Weights of a small mixture-of-experts language model, trained from scratch on English Wikipedia: 11 layers, 620M tokens.
Below are experts of layer 3 (counted from 0) of a mixture-of-experts language model. Rows are named router (the router's row for the expert), up (a neuron's input weights, with its number), down (a neuron's output weights, with its number) and show model dimensions 192-223. Each number is 128 + 24 x the weight over its row's rms, rounded and kept within 0 to 255. Numbers have three digits each.
Before each expert's rows: "raises" lists some tokens whose logits its average output raises strongly, later layers aside. This comes from a sample of Wikipedia text that the model never trained on.

# expert 30
raises: "ต", "ส", "←", "ะ", "บ"
router:117117115116143152111165155153119145124114128118112134081077147149103113139105138166095142108146
up0:128082134149174139102131115167097146126087121103134098153107180089078171166102099135127171119126
down0:118150163071095135144124124128095135088140084151156103117112063131162101147100117109127117141169
up1:096128105135164167083160137113102130119133097113126099079134121129115137145071106152135152101131
down1:118108129134131102105159134102106132101114148147129146143109142100108104131108086093125120126109
up2:096173136102158127078147117120094150144086140133139193120124139136112113142099130126109137133158
down2:149178122145137119152116144150093119165109159123124119125074154078121136127105131103115107129133
up3:115130135156165122137135184135148125127127150153109130124131121087142105148118159102179099077097
down3:138087128135130124167106135151128084104147109127085097118126137085129153121133124127109066102100
up4:139149147122108143073149160100111164172084127089127155146120142103096132144137107113104099114144
down4:080122195099121184107145100127159131179102125120147091171123118089124139135157119129125132106121
up5:123135156079180147143121178117080100165096093146107119133144080137100082084099173129095139110133
down5:127118114130171143148123128116125167135177132140096147137142098126109116110164104085131084173090
up6:176131117128165164144165177148155095150129144091130137138105137129105150149145124126103106081144
down6:105155129118134106140113118116120126115129091136132173160121093159122140137118129126116140135120
up7:119137153133155121062148176117132141146138116133142120146121090158098124115102124143135114167147
down7:128124165138145118109111098057153129130139143092114099149117126144105128153133093084142114070106

# expert 9
raises: "–", " is", " and", " has", "\n", "up"
router:129118136107114180118142138125129126108073141097117139128124127128126137139126128130095163090145
up3:112110092146116188118077107123049140145088140104135085152129123113118148118097138101152155085115
down3:108131149079123104135130140148132106118125164143170147139123089131126125140109170142079139126100
up4:143123128104121077137158142159171071150139110095136136140126127148165167087132110138188122123129
down4:125097156137122101146154159103127122215128121173105156120150092156113128151140130150106124156156
up5:078123141108121132133126126138136139143163104097102120114129139113147102153162148127164116145148
down5:130127113103157155129127175127157181103159136110103148157126137121162144139147131129141181148127
up6:109159109140166136107095100094133088095135123077147123139155142111130132141136184160184120135094
down6:122113123156123146182148130090159145096140109125157138125111164096141101088130115143102124091114
up7:081116122139143102137167104081101140150151102164133166164137135130176155121125128114101088187170
down7:123143120104070167122107147123129128127116104112128159131146135146092140145168164111108159111111
up8:105162154153129199129115114141152101137120119094114120122084101137139077148116084126106148147133
down8:154119119100123139157162156145141169144089122109144144172074157170135097080168097122116153091115
up9:121137141129118094108119139116134192145134085110153107098085097097163142133162117197117100164136
down9:145107143113133156095108146166134115110156160140104142136192133113129096130114165122167159110081
up10:117119129107128135143091116144124184126127151084160139106156105137160143149110124138155095076104
down10:125123127136095097078103128133147108134115146148131116175081143144140124160144108126086125153142

# expert 46
raises: "ón", "ac", "ar", "ão", "é"
router:108098126117126111129112159143071118134118128098122153109123168154131115138127108147093164098144
up3:120127116100141094104113158107163124087095137163105121127124177142105155091143121120164144116159
down3:127150119133084122096143093142114075117119112116088145093123106143122095139111131163122128111122
up4:114103144140165124082106129101112106142162132148149116139095114111137102143110120144117136151123
down4:125085118085124102088103087164119101125126138119110076123110097136141164085150135172159107105102
up5:136131163137107111116136147133121149156134132094136105096150132129130124139137138141121143133137
down5:142135142140138076137130135078104129108121168124065131156126125151145124092114087115156105115123
up6:088130135127123099114140111136116080104188115141130108126142145137144042111174090106077165085129
down6:128166105129096136156129156129089151135136181099110124112148162120116125128093128106110145164105
up7:148108117150137092164118161112100149136151131143108098140093122131077136141126165163134158101117
down7:106119148164121088119152170147144144138145094114174125131130107129138120132157096101147121115134
up8:122117130107118139118089125138155135167116130144111111128114121129118097132126097122126105162124
down8:120086124113105114095122080110136139175147100149118076115106156103133127159150130079113155146139
up9:100111123142138121176109147156130131131095148118097115135113162141141145085107114098107145143120
down9:101136149082138153193147153123172146164139169111142121116158166092144091123154077124124135178160
up10:121147122149103113108142132134103101139160097098140152073099182151098147171105125106102136148157
down10:113131142133095153153121122142157107132112119123110174099119130168146149184152092096078119116117

# expert 59
raises: "s", " and", " in", " ", ","
router:138117133145153152132185134118145129117152116118125159115095150148147120126150165158143212145109
up3:130099147079120125116113125113164138120113164151135142153124153161156123149132136127163112125154
down3:174137127139104127136129147123126128137138139128127166148143123124088099118097118143154176087132
up4:130108130138153111169127116150123129091169135109164103157089131130116121131123117148152112133135
down4:168150089150163128180110114132137113118140130166142145116065147103085120178162104112099085174119
up5:161096107116139086143096141123083126186148108136152121138091130141122124142116116107099113131135
down5:122093063118124138133129115096147124113134085141101157132118117141126102145190108125096131097128
up6:147142163128129111171096145145138108154130118129140099180177150171101118156081135112151115088162
down6:108141110112160103117106097096123141109122123112128110127122111128161169097157103138136139147089
up7:136107140135154109127175147076166169111140109105146146106150140146111128154162122123106132130180
down7:164075137129105127116161207079118107117133166124163148126149150120158144118132097192140124106156
up8:118146156088146139127135137102120175125164148093122167105165097098190147136109154119156110104146
down8:128099139180077090089091138114154116114091116140114161159097166186122154114186131151118117137133
up9:139111127159128133145136172111105136125184121157095148169113142158111120084109187129138128118125
down9:153116100133113114078091131108143106110113157158098140065093164104122129106103122140135124152103
up10:092118144156141151131123134158154122091137101117144121173129062121123116153119119130139136145131
down10:165109107120078127107122127144118128152114131151146079125136131125093133185158111166124123098153

# expert 39
raises: "th", "0", "5", " which", "6", "8"
router:129114096151151171131126121127120159097102106134143152090117127162120079139103141173117150144145
up3:155154098118124115104135127131200174147164117143113131108117100127096098146121166119132125102130
down3:124138145103182102154122126099129136141112132069121119174160139151118140085111118144179106154142
up4:115116096088136142102110117161138160173138154093135148177109120134120136151090160157079106153159
down4:138120119106110152145108145147092108124136147179177131106133125150121164120145132126130144132124
up5:161134135094128144136112123130107092097099098105165107170091167148105144144140134165135128120110
down5:137120176115148135122145131136112158133131122112099111133132126160123140124113142123140135121088
up6:109154158143138157141101125082115178148111114117090170139125122170123083133118151125177136116127
down6:147086154144117135129130113140092117124138113079106114084138138123104153160158136132103170132092
up7:139137127127082158101136155120139134109105092118133134140124141132077144119156127086144133108141
down7:136106181137131105165120147141121113117125146101117091105149132107139119142160136153141122156137
up8:115132144141150131118127135103118105104169111142144125127119136124139171127088132112154132090143
down8:128111070125122105124127133127139131157149131130122117135131122116121127139104154127108135166074
up9:155173142139161105160122116128101106131116102115103125153170101134172116078122133139117152137152
down9:090148122118122174141118140125134147105100132139141121126134114151138124148122100110119115126083
up10:163149167145114116142095144115132091104134151154153128144129118106123117139131162213136127129132
down10:126129110105128129096146136128121172125148133140135129106155175090174136114108093121177126109166

# expert 25
raises: "Turkish", "generation", "rank", "stream", "com", "hour"
router:075128138123137126091123134118090156134135138108075136112124123160108109134104148119121150121120
up3:105160119098158126093100121115161149183159139127119120152112154122101143175103133117149174139112
down3:156115134131148111112153136139088156107138116092146120150129119154105099135168083120123114126123
up4:094098156124143126078111126123122118124122111175168128190102108109163139138125167137138173111079
down4:131109141132076127104134120128124131173109141102061107103167205104125128071109103135146115134145
up5:150172092130105112125139126093145127148146102162144124173151179139144035146112070126128113156139
down5:108133154116141107120142103152150108144129132112158127107113104151112123145136146137145118135097
up6:129129158110114156130128164118158139123141185192108156142110104113123116128137135132143112129136
down6:193135140128143131114136132135093063116143099130166112130120112147155144131124189108159131132130
up7:129134101107156108155190150114148119134129141121108111100125087062141139100116154097158123149131
down7:122090185138109127089138118107125139095155141101131151170133097233124100123125090155102116122126
up8:164144092110123136107110150132128077106114134150136145128090123145162123116206143156131102087127
down8:094143115146106119104150156141108120179124141129157117096129120135120142137102116147070134167125
up9:143114141139108108117113111135090104093150119118140116092105139123098156123140161130086126115156
down9:129155102166129137119100147108161148186149158100099131121156115139156138135153117111107148161103
up10:116103100116128114139109109110160144123142125143138096133148162102093112121103148124130079134103
down10:127149142084116136149086164161131147107117130104131151100127113117150107116140120101199127092148

# expert 63
raises: " of", " for", " that", " at"
router:092129142124124123120139127171144144068124121149122136168112175131119112142083117137127146102162
up3:110073126103110125112121114124099137141138130117117141171171113135101141144117113176117212158117
down3:170144157098088139128169111129129122117125136101160107163119143150131160130108146144098126141092
up4:112178142172090155165142157120084150132143102148112095142144112125119108152126105146114148143125
down4:096109137160132127099111109147183166133143136152156153088170109106153157143133115120097120160155
up5:137087149134120135123122120151133128132100114109139082158120107105124105109096114133140173116136
down5:124114139122100134114168120089109131105131147121141190128151125145151126121144128134156116166123
up6:115129144071131113125084160111149122125095137174126143137185099138126141159154114153122177136171
down6:146116126134093184108111102177140105162147147124128166147091145179165105134109082171126126095162
up7:113124107083152204112150112152149097106141122090162130079093122115126148104100080147124077121151
down7:178147168117146110115077133149109120139152077141126165151117204105160104181152112173114121132141
up8:160128154120150123126155164163113103130141175089118154098180140107154100158099118088127126174139
down8:140149131126154137137119129120127098118130103132134096109126143176166206126085096167126162145135
up9:152089143142124059089161104146087117112140119106151148152116136123094118130133083088157115160177
down9:159133098132114146140104116082111111104147157124112157115129153077117112114118114148107095171119
up10:167112132149096125139133137137132090113179136161111089097150125072117115141159155135139179143125
down10:155115124134128192130135120132110116107118096119160142086122162169112137128122069127121066102111

# expert 21
raises: "s", ",", " and"
router:128128127118157128141130154148101144137114094137151133132096153133140103146135095161080129072122
up3:123147111171156160168112145141120160107120144141146135088103090127145128094120105094124136080099
down3:125119126146139123119123135105112151129121133179099189111147152151110108136138110071146126124128
up4:131121155080147139148112128108137125171136135141141126086118125136170142104119125134132145093104
down4:186109130131144120134139114135150131085149084131103083116159136127080129144123156135141132121116
up5:129122082111159138124172137104112104134129127129105106147092108097138142154119115162134171154180
down5:093143136111112123135183111144152080150103089113150134144129069102153180129194164135126140082149
up6:112108155110126082111113133132131122163103088106114142156122147147178133108169134121113158129149
down6:115131114120150092130142125158130114175141138142110083130135161131139125152122166130136142120141
up7:146166105098141093113156118134162155143130139185107154130148134132105097096137181104151126148091
down7:126137104146110142130134117119109122139086134140090194132115157106117104165095117133140083151083
up8:140142109095118174132122114074131135128085120138153154154110175123106141123135155098073097124137
down8:098134117155147151128174130122174087090135149109118089165091109165090151111155113155185079143129
up9:129116082134147135124150090082131115145156157115187146159101110114108120102111134133087186096128
down9:122156124104108145113138101087110161128111166146139151106117140152189135103085175125148121113135
up10:111127132082131111110115122116140146101154123131102121112159142107132115122093075190127137132165
down10:135104142126150104148107114123108126117100131133108155099169080117101137089112116129128171104136

# expert 34
raises: "s", " of", ",", " in", " on", "."
router:116127099061139138124147114172151150077094130155139110110084159186113129126132145136087127123120
up3:089142091130141180110133133168102116125121107178101098115131118133105166098164136128103166150094
down3:116098136133149089131115140164112077127143181121156091126150120108128124150138122101131135084147
up4:149105120159147097123150119144133107153064101156146135121083130124133136108143143135131139084132
down4:164144178133095146129113141129124090107107088167127151139092132125144128150149157133140135127146
up5:087103079158199158134123117121150118145123127111156111163109148136068087109111122134106120131122
down5:123100153058140123094101144145137119144130152107150121153106116122117125127172073123128105139150
up6:085184110148098135131112135122178107123104139132173081111117166144102137147126105113120153105113
down6:164111151104078073157078155164125172100152118112146123103178138162095087148134093110135109157108
up7:097096054134160147110103090088117122136116119124125141155101144132135141130091153117095117158115
down7:088154129156156101128147125163170125065130152128102111132138157120136122123162119124151140159138
up8:144117111145136143139122126146133126154139148127138131079173122145130116150140107114105131122090
down8:103115142099112151170112126146120096100109121150089167141130118100104119125184152139133123127144
up9:119152123117105134163127120142163129118141129150118117096139139104132125150133129124097089157077
down9:190106119125105147134103081118133133143107128144132117156147096118136133187155129133128097138103
up10:074100157089130110085109115128102129122144113156148136141147147129152162113159106180141118160148
down10:140170144126122090140129127101133081142118145117125100176155125129120126111112117111091118117087

# expert 56
raises: "Scientific", "=", "Background", "General", "Location", "Personal"
router:092089121112132150115123121144122127146122114119112113073099139142146122119106121136132132125105
up3:145116097126156139125116133109129151132119073138108139109096119118142124120145141132145122079124
down3:147156115120105138149042139154138124088152111149140138108114129110136143092153137124111120134143
up4:146138147107156157119120130115135101179179112098138123179106101087143129137137130114102118110109
down4:103086120169147101168125137086144149195165147119140109074110168133068106143097116091147141116152
up5:123129062110147137130104104117084105108123134120176154085125113122109171132154125075111120133160
down5:089133168126104113098134104148133119110170118159152121078104158075172170162119136091111131117114
up6:142141141126148126138154109163173062139108078077090125124144116131147090149102126150128132132171
down6:107097124135088147129117139140127123113154120128177104151167115126101153151108164115159112132082
up7:116118130141163153124158136151110111141152145120130117136091131117137130101102121131088164140136
down7:144106121070116135112113100160114119097089103176132146172138165124114130160125075137130087140122
up8:091069113102129106129095136109087164132150143174128121133172141097125085129101091123085146118147
down8:114164140130112121178111086120154138128096111107118116124111131108145145109127094111158119145126
up9:059118061146148140114098127135138129134103118090149129084134162135085126198108091130147130150118
down9:154126147127140126145156130135156091132110129165130147133126112146167142102118152114158129126137
up10:124152094129119120121092197139169086118084155133109136125088154126114140148149088114088096137116
down10:163136093093172148083138139108115117124129143145111125115137093170132133118153151114149136170170

# expert 26
raises: "-", "\n", " ", " and", "|"
router:090101147120162154145128156172075126084117095119133118106110144159123115154144137126116143095145
up3:121082120085124103094124185125133118102137178137110162126125161167116114143099128110113118143177
down3:154133118180090116167172146097111145081109112142165143119170071095135119157132142141135140128084
up4:110145163121167112126169125081146138148097101117117148150133161089167143130171110141115114195098
down4:126101125129180141108128125152101120119145144150135132112131149120140151086124107124121099089098
up5:103123107100130098113145079135160163128143144155137161164165143127119100112144137088130158110130
down5:132154129122091193135128129109103133121102107104171144094102107125120110172129142159087151129132
up6:116143136096119102128119110146085140106160138147107126169153096128121131141116143124121138154110
down6:103146149165147138129121108127145112141119115127136123118150137088114084118125123094118148119134
up7:098134151149140121100122133107129101161107146170176157121110123102132108118121109166111179191173
down7:155103118131118117078141116110110148150111123138144178095145179136110119079119093145147167103156
up8:137123085153124186122140069108103110186120159139131134108099148130156156094141105110101104101117
down8:137174116098134079169144159159126129154123127117133160135136107115093112154128126131140124161115
up9:122146154108147108093162111093109164104158141157105150153100162119138140128132099130071147163178
down9:109087173112104119149161133105148104105118170143117106161096088149132096118125172096094119174144
up10:162153142093124179156151163127096105113101129098128125130149150148159143108110180152099126116163
down10:112141134148120117089134125094117100133165115164139105146141113162145145127124116103128106138107

# expert 60
raises: ".", ",", " to", " in", " "
router:126111098127128151123155107124121138134048097101129152089139145129130062133125132176143131113128
up3:179184101144142083074121164157107168091106152180104116140111143135059119144135125141108148153162
down3:095148123076176153142072122162147109132120150126146150130143127141160128095139114134174084126142
up4:121125079126119161116122104079126157153167156075148172108106118095107131141105132116117144158150
down4:083174116115147080128144102136084110122089094116153106113138107164112170133117145123151132096101
up5:139117145113134147160100105154120108104160160113132110105147165099115113141130162119117122129086
down5:112130089168174143157120111154109129163086176093144092125113111199177123138094140176117144147127
up6:108140160155143093103169147125116201133152104096143132134124135121148109122157117141142147131117
down6:128117126132145104133100147155111116162109126124132147170119137099091138108158130086124083138096
up7:126124067133133150135164129129118102162144086108164153120102150113145183138088143187117129130130
down7:148135118140109146128131114169148152130145163148121134152134096162131119110123149080148084108133
up8:124106126142148105148150139094169098110131131135113113133163085157126134118123114153116127113145
down8:083129147123154122151077090086112130145136146158148155131151149139123118156147113099138132129144
up9:097154164162126102139154139127078150139135140134137131151129160127107090139121135097126101110123
down9:121114135117101121148108153152142084138126148119101165148143136148107180120157125113141171164174
up10:117129099118124124089115093106172107133161175126121097107083140110147128155134109122104146097114
down10:156113142129133131113175174133170129130097110138129143160158096156117095162156147130127052134121

# expert 5
raises: "tors", "cies", "←"
router:105108113114151147109147157136118148116113120111106141096095133139098119142104133158092139117157
up3:106139100142146151129112158144147166112113144150085194148124164102126136143156157107113136121104
down3:086101116138131101154127129101110154146099094132101159181140157140121135134137104129114145137107
up4:123106132170135103088193091109111109135090144132127173104116136118118103136143121147146114145150
down4:168156163093130146129118108136151117107130123135112124099143158132153110194132132162142087118138
up5:126121144124142117140131163146090167104130125149149140160093132125112141091133136103140135130126
down5:138091160099084098101144124143165141147121154075112101142124105131175106116131132138118126123122
up6:141120096087161144154133087158150121138153105104109140116116147154138156124144128151142149135116
down6:142100084132174134091149113113107126131138117134108111081135118084131166097100133123177107115112
up7:128147150132114109120108138122139126153172088143137122109131158163143125136100128130124137147126
down7:126157162078119108130148179136138136183146186130154115134089096132150124149117073145100103122155
up8:132116118155147114122132187194109121049116111133131133161087140120138170184089130137105091126108
down8:092170099148138138142130157146133158102112187116134111123138110108139096104094104119114096168158
up9:121106083121103129105120113115102084142105118124101133110117107121175135150092149097097099151096
down9:090121160133194147153156087108075128128136152129110132093135112146153085090130092183134141157132
up10:110157116152125148110155108098137120123102091103089142108147123133063099102116112113106156083170
down10:129144063104097112153116144152158130098154100173141144157177111152114119173135133106148150109169

# expert 24
raises: "s", " ", " and", " in"
router:115101105100137149110124152151109166123116141152144145158137159174109089141147105154081132143125
up0:113151128085149132097166101145127123119130119147090113148150106179113131112156131126135173155120
down0:138133161143100169131115145158132082126113119099165132173138101159121118135122176128152170136130
up1:133091116155110079123099149171131134047123155125116139132158166124111112130101090181115121130109
down1:116139178102162103143136105129138150103100151138075141191095106166135120127122108099104103120138
up2:125133116130109110103143116132119161112129127108113162158096142135123136119144112119134123120133
down2:104098148146140139118115132114179116145142166109114113131096092138105111145143137113125126109135
up3:134147150158109106076118158097155158090130087108129145139112103137160119108126147163139133133124
down3:147106122169144112130113165144077132145078136149144114118161131148141159120143109133132116150141
up4:131135100149155106176094168157124182088129093134180156123165098145141116133127133111124095142120
down4:106131134122099144143103114114122157094113137133128192088107152086133160121119144139148063130166
up5:113106159131143126113132118149119135159121184169148135151108111141118141090135103076119153109105
down5:124106116095137104121147096095108099099138100140080128098125159130102101120159186127137101143178
up6:119105138142123102115145120187124168141125140148093148151172163165127107140083155104128102162187
down6:141166141143123147103113138092129103145129111131165146089086146181117155101127158106157137113118
up7:133119146151153158057090141164107149116132113083149164144154135155139066113164128090133149092174
down7:141122114112187104155124091118126091119129124168083120176113130099130174128083130109129073154101

# expert 55
raises: "is", "e", "it", "em"
router:070097138118145154074131112129138107152155120137076132120119122167130144154117108165108118104154
up0:112134104139112102124162080147108099117171130099145094138154145086120113171107138125148139119146
down0:149118157110138115170134132145125061132141138136118094123109127142108131127177087115122133114103
up1:132078124125123129104096177143148154159130107165149094155142124174150119096126106178120109153140
down1:141167152141115114169142150155141152159127110136138134108118133152110158121115134084099100152136
up2:117068152147103154101156161148146117139122094100114167163100115131130105159123121106066100114151
down2:123156185179167160121099125141107128117130095107161123102117158112130140131154157115111115150128
up3:136142159127162110140140110127127110104110148148133151102109171134115120140159112142153173140149
down3:125115130139156150081168087135137116153122076115123147140178153108118101126150153106082143118113
up4:105120104131094141120170140141139132124123126113127103116154147106114119148156105130137109117127
down4:109107073114162110132131172086148123122136120145138138107143091148147152103145155140167123148134
up5:131155128123138105130099118152107118088130141144167123090139093147140079149095151095113135086095
down5:132111109140120148139154087129128123162122111100101125142137105117118127138089139135131123152090
up6:131124126113142106120142123109095153145140127146113140128119141128102110113120104135134102136120
down6:115160118155131093120099094112159097131110132147122118140127168108146126104125139074134162158158
up7:155116170105155167148121142137159128087128146092158126132134087135132164153091110093123090149065
down7:159145111125094097193117163126124121118144122108147127151146137106148144151099102127098091099143

# expert 42
raises: ".", " respectively", ",", ":"
router:092146133140132127106129117143121126074108136118126114101076155129086137154099122167119111093152
up3:148121153128113170153174164099089157085105124104162126146123100136104061100132147090129125103146
down3:132149138107112091125141128168123147123101134088093149114132172123125147143144135093125137107149
up4:105130100145131152169117076104100103119110082137136136124182105137118117165113135157152183141107
down4:124129130065122140104133136149112139128140171147129145127122114120109084046122136142094103122110
up5:124105112115108157144153158137117148057125094120093139120121147157124154101120134081107124066144
down5:118137112083136152156095111105124155150122102141121136152152118090137150123108140121190104105064
up6:171138093129153139117119127091128108126146122169147152123131099165137114095114118175135134110125
down6:077129130100153124148118143138118137106117139120133125125135150110133165140132111137099106098148
up7:162090102155133115157127118139115150119116183141157117117161101140158100155091142130099149122117
down7:104134143095130128099111099125138110141115188119099124126135132124063138127160101146138116155137
up8:180129099107159150147158108112116111101126124168122120117107150090109117110106160134109095131127
down8:132174156108140129127132124121122170138161105135137095158166132085102120123165159152106146162151
up9:115143103134114116122092119122130148086105125132117104098189117078117124115138125159092142137094
down9:110101127145157174165118128097106160153154079148124161139094149114121137138095139170189165113093
up10:185124114110097120145136131152106101119135131113115135113143143135097169177108125086140069120118
down10:141154103131148103114151139110114141100144089113173139132143098113075152104131152119116111120103

# expert 2
raises: "s", "li", "st", "ac", "ad"
router:082128091143132146130107115170086152143127114142100160154120159125110093150126145116123125091111
up3:135166131142118116118126107137112148086132107154161103167102096109127117149093136139105109167165
down3:157113135096128178149120140146137148154107188135121122140119173169165148106103154109140139103115
up4:132186147129132055140089107126093129118147149074132098138152107111094130138113109134098117112099
down4:083109148152114106117130152134163114089120123154062133133157164135173134102163127089077101111169
up5:134135101159146114127112136124135127117180151114160132150116163102126141176118154122086120118130
down5:101127164116137168108116135163162135175111154140144117162114115157135133155155117134096115133131
up6:067123143124154148170143165179126148145121115104100105095116088124175116110132178130113128153150
down6:194145110133152128140142174135133146141141117119144094101128124138103116102118140131100098160110
up7:096128114117096123141120098131135093140149136161123148129088133147088146107177119150140127182115
down7:114137136113127157101128110135161118091124118165118140131110125083095134117147076107087135129105
up8:177113124160173132137121169152138103126080103099135118120122091127139115103176151151147139116153
down8:135141117171096166159153104142097102132121103147120116115136136143126121082127123120081074146139
up9:104106138102127145134115101150110123103112139097131138162131124138089119167101140141081084086120
down9:134148134137115102115139168126109125110121120127106106104145142115168149121120143113117113129146
up10:138109184149129120134158139128110085105127094129111150120127109132120143145146147123113143119112
down10:114122097132107135133113174096101082155157149139108136099074152146096160126170129125129115099170

# expert 15
raises: " The", " However", "\n", " After", " These", " Additionally"
router:109120105091147123097118150154140121123104112116104105129132148170096099146101127128128107118141
up0:127149119080125120100158150094179184115109106133139144136116125115140115093089135101180116091148
down0:112148132143144137156119118108108127113133126140133117156154119126118132146162111143137108180129
up1:148104130124112085172132149079098137097129168131122108098115113139104143140105132166180116124116
down1:175082151186139133139130139159153121106122140169140170150124126130099107112179176086124131139136
up2:084112142136151104172098091097162130177116128137131150090108178138148137125127134133126150142122
down2:117125169116130162152177144176087154134138112119160123139113124106130091128132140156151154090147
up3:136127102145115103128093127118148105179151100078137099114113102185130098129146100116118181130145
down3:093154129120088106161123101142125148139136130118160101101150147075172125161135104112132094105100
up4:115128136124125144143144109174148102105120158117090104131087135155132148174156123134158136117112
down4:130120155154111165132061110138160114164121135138148125165103172113155174140098137092177122146120
up5:146093139124148108137118174091104090121120101152108139119149117144102128151096138142131149132167
down5:137132128143075148157122150144153173105160144116169107144092132090146149145162134112091116131075
up6:087069111163187124114092147140125176098116143094068144167097132145132112106144139117138123128104
down6:087138135124092130129154147138143092139077103144110133096196132132098131126101132126140103120137
up7:130070156096134125109147142184099112159079122147109097163084136142114143111111106129125151148165
down7:099180100160146148146161093095143132139134116170137152147160104130118081142143108143107117098142

# expert 54
raises: "ive", "es", "ed", "e", "ing", "er"
router:146135081107112145113128140116128125085120069138130117139077150154111117119102150149103132120141
up3:140161156125137135150171113148134133089137099127150135138148102113087148148111101136090153085140
down3:109135124199125177133139146098097133183164166170056114120121123130116131083179151156123157120126
up4:151155144139121127115139115137153091118153113136107113144119181152120181169148139120110137135124
down4:086169146094093104152100115144116112100134120132171127136114135137152085138112126163176142141132
up5:121118129144123151158181130143132153139143096134133078165083096115129154121163113174145110113162
down5:140133101113144124114092133095112147160125138144138114149130117148152099128130144109096125151166
up6:146150154125134095159159086114110161158150152101127143101141083105085089127158122084150141124133
down6:112155132163158143159102095129138154113128081147170137087125122157087140139128143130085161136139
up7:142152130126143065113119144155108129109150083139092130103126111131129146145151147141102153130165
down7:128154169129110073154129138077109136126148097114153152108125146157146119128079108110117138129153
up8:171140118140141124118184088185098130160117129116161174107129129118105130108124158126130131068144
down8:127137133165112143106128131167123101158172120081140107125166100089101156112110131147123142101115
up9:135143128091145135158163137133095098114112130152151122124095134095126136153114156175136144113141
down9:146145092112118120142153148123140158095132108090142154140140138090118111136108115155171133127152
up10:110136133112159134140065107162182161145164106129120146082142203144123137141142137149096142169147
down10:156141112141131154132142103155115118146103189081131152116123112118097174119092117107104166097109

# expert 18
raises: ",", " in", ".", " for", " of", " "
router:146141111133129118147121146108099133130120130080100121130145075125113132134103122124127159126131
up0:128120114097139151113095149155116133096173124142140159147157127164131138091144149142087140132128
down0:160088163145150153127144125175123129147115126130145128141156145179093134147129099069129146152149
up1:139170131109149157141143117125152107150107170120127105137100133126114129107136107113171110173152
down1:133126146118167144135150120207154100098118135174124118109134156151113110140112102141126110142137
up2:103086110119137155150127099189125128120125136125180154114139142097095111125104094145104169133127
down2:099108128124144154138157144179146145146117123097139121147158156098178126128139145118124138138142
up3:135102148142117114138087108137106152110147140128162100133172127144095118120140110147139151108154
down3:106091133093121130134143157163140132140146109112166143141129157119147083133124102122107144118125
up4:127140129120139169125101163155135089089179128134143114109125132116073112104138174133145068124131
down4:143086132148131136174123109158169111138129118151110122142082129098108112151122103172103143119164
up5:118157100174129084123101151095118136172078107093113135095153115104102142142154155127068156086116
down5:150094109103100186097143137108127122091157109134128159117101134126114088170144123142141144135105
up6:110135123115118142164125128077113114170131100072053127112157128110075137126119160136062168120128
down6:124073151131133153122119117142133117133054129160175095115166103121138178101163143140149144124131
up7:107095125138119119181123152140114155140107139138133156084107103134089172122161131129228130074133
down7:114141118156104115177104132111169169149156152131127090141139150098124156156089135117160110150075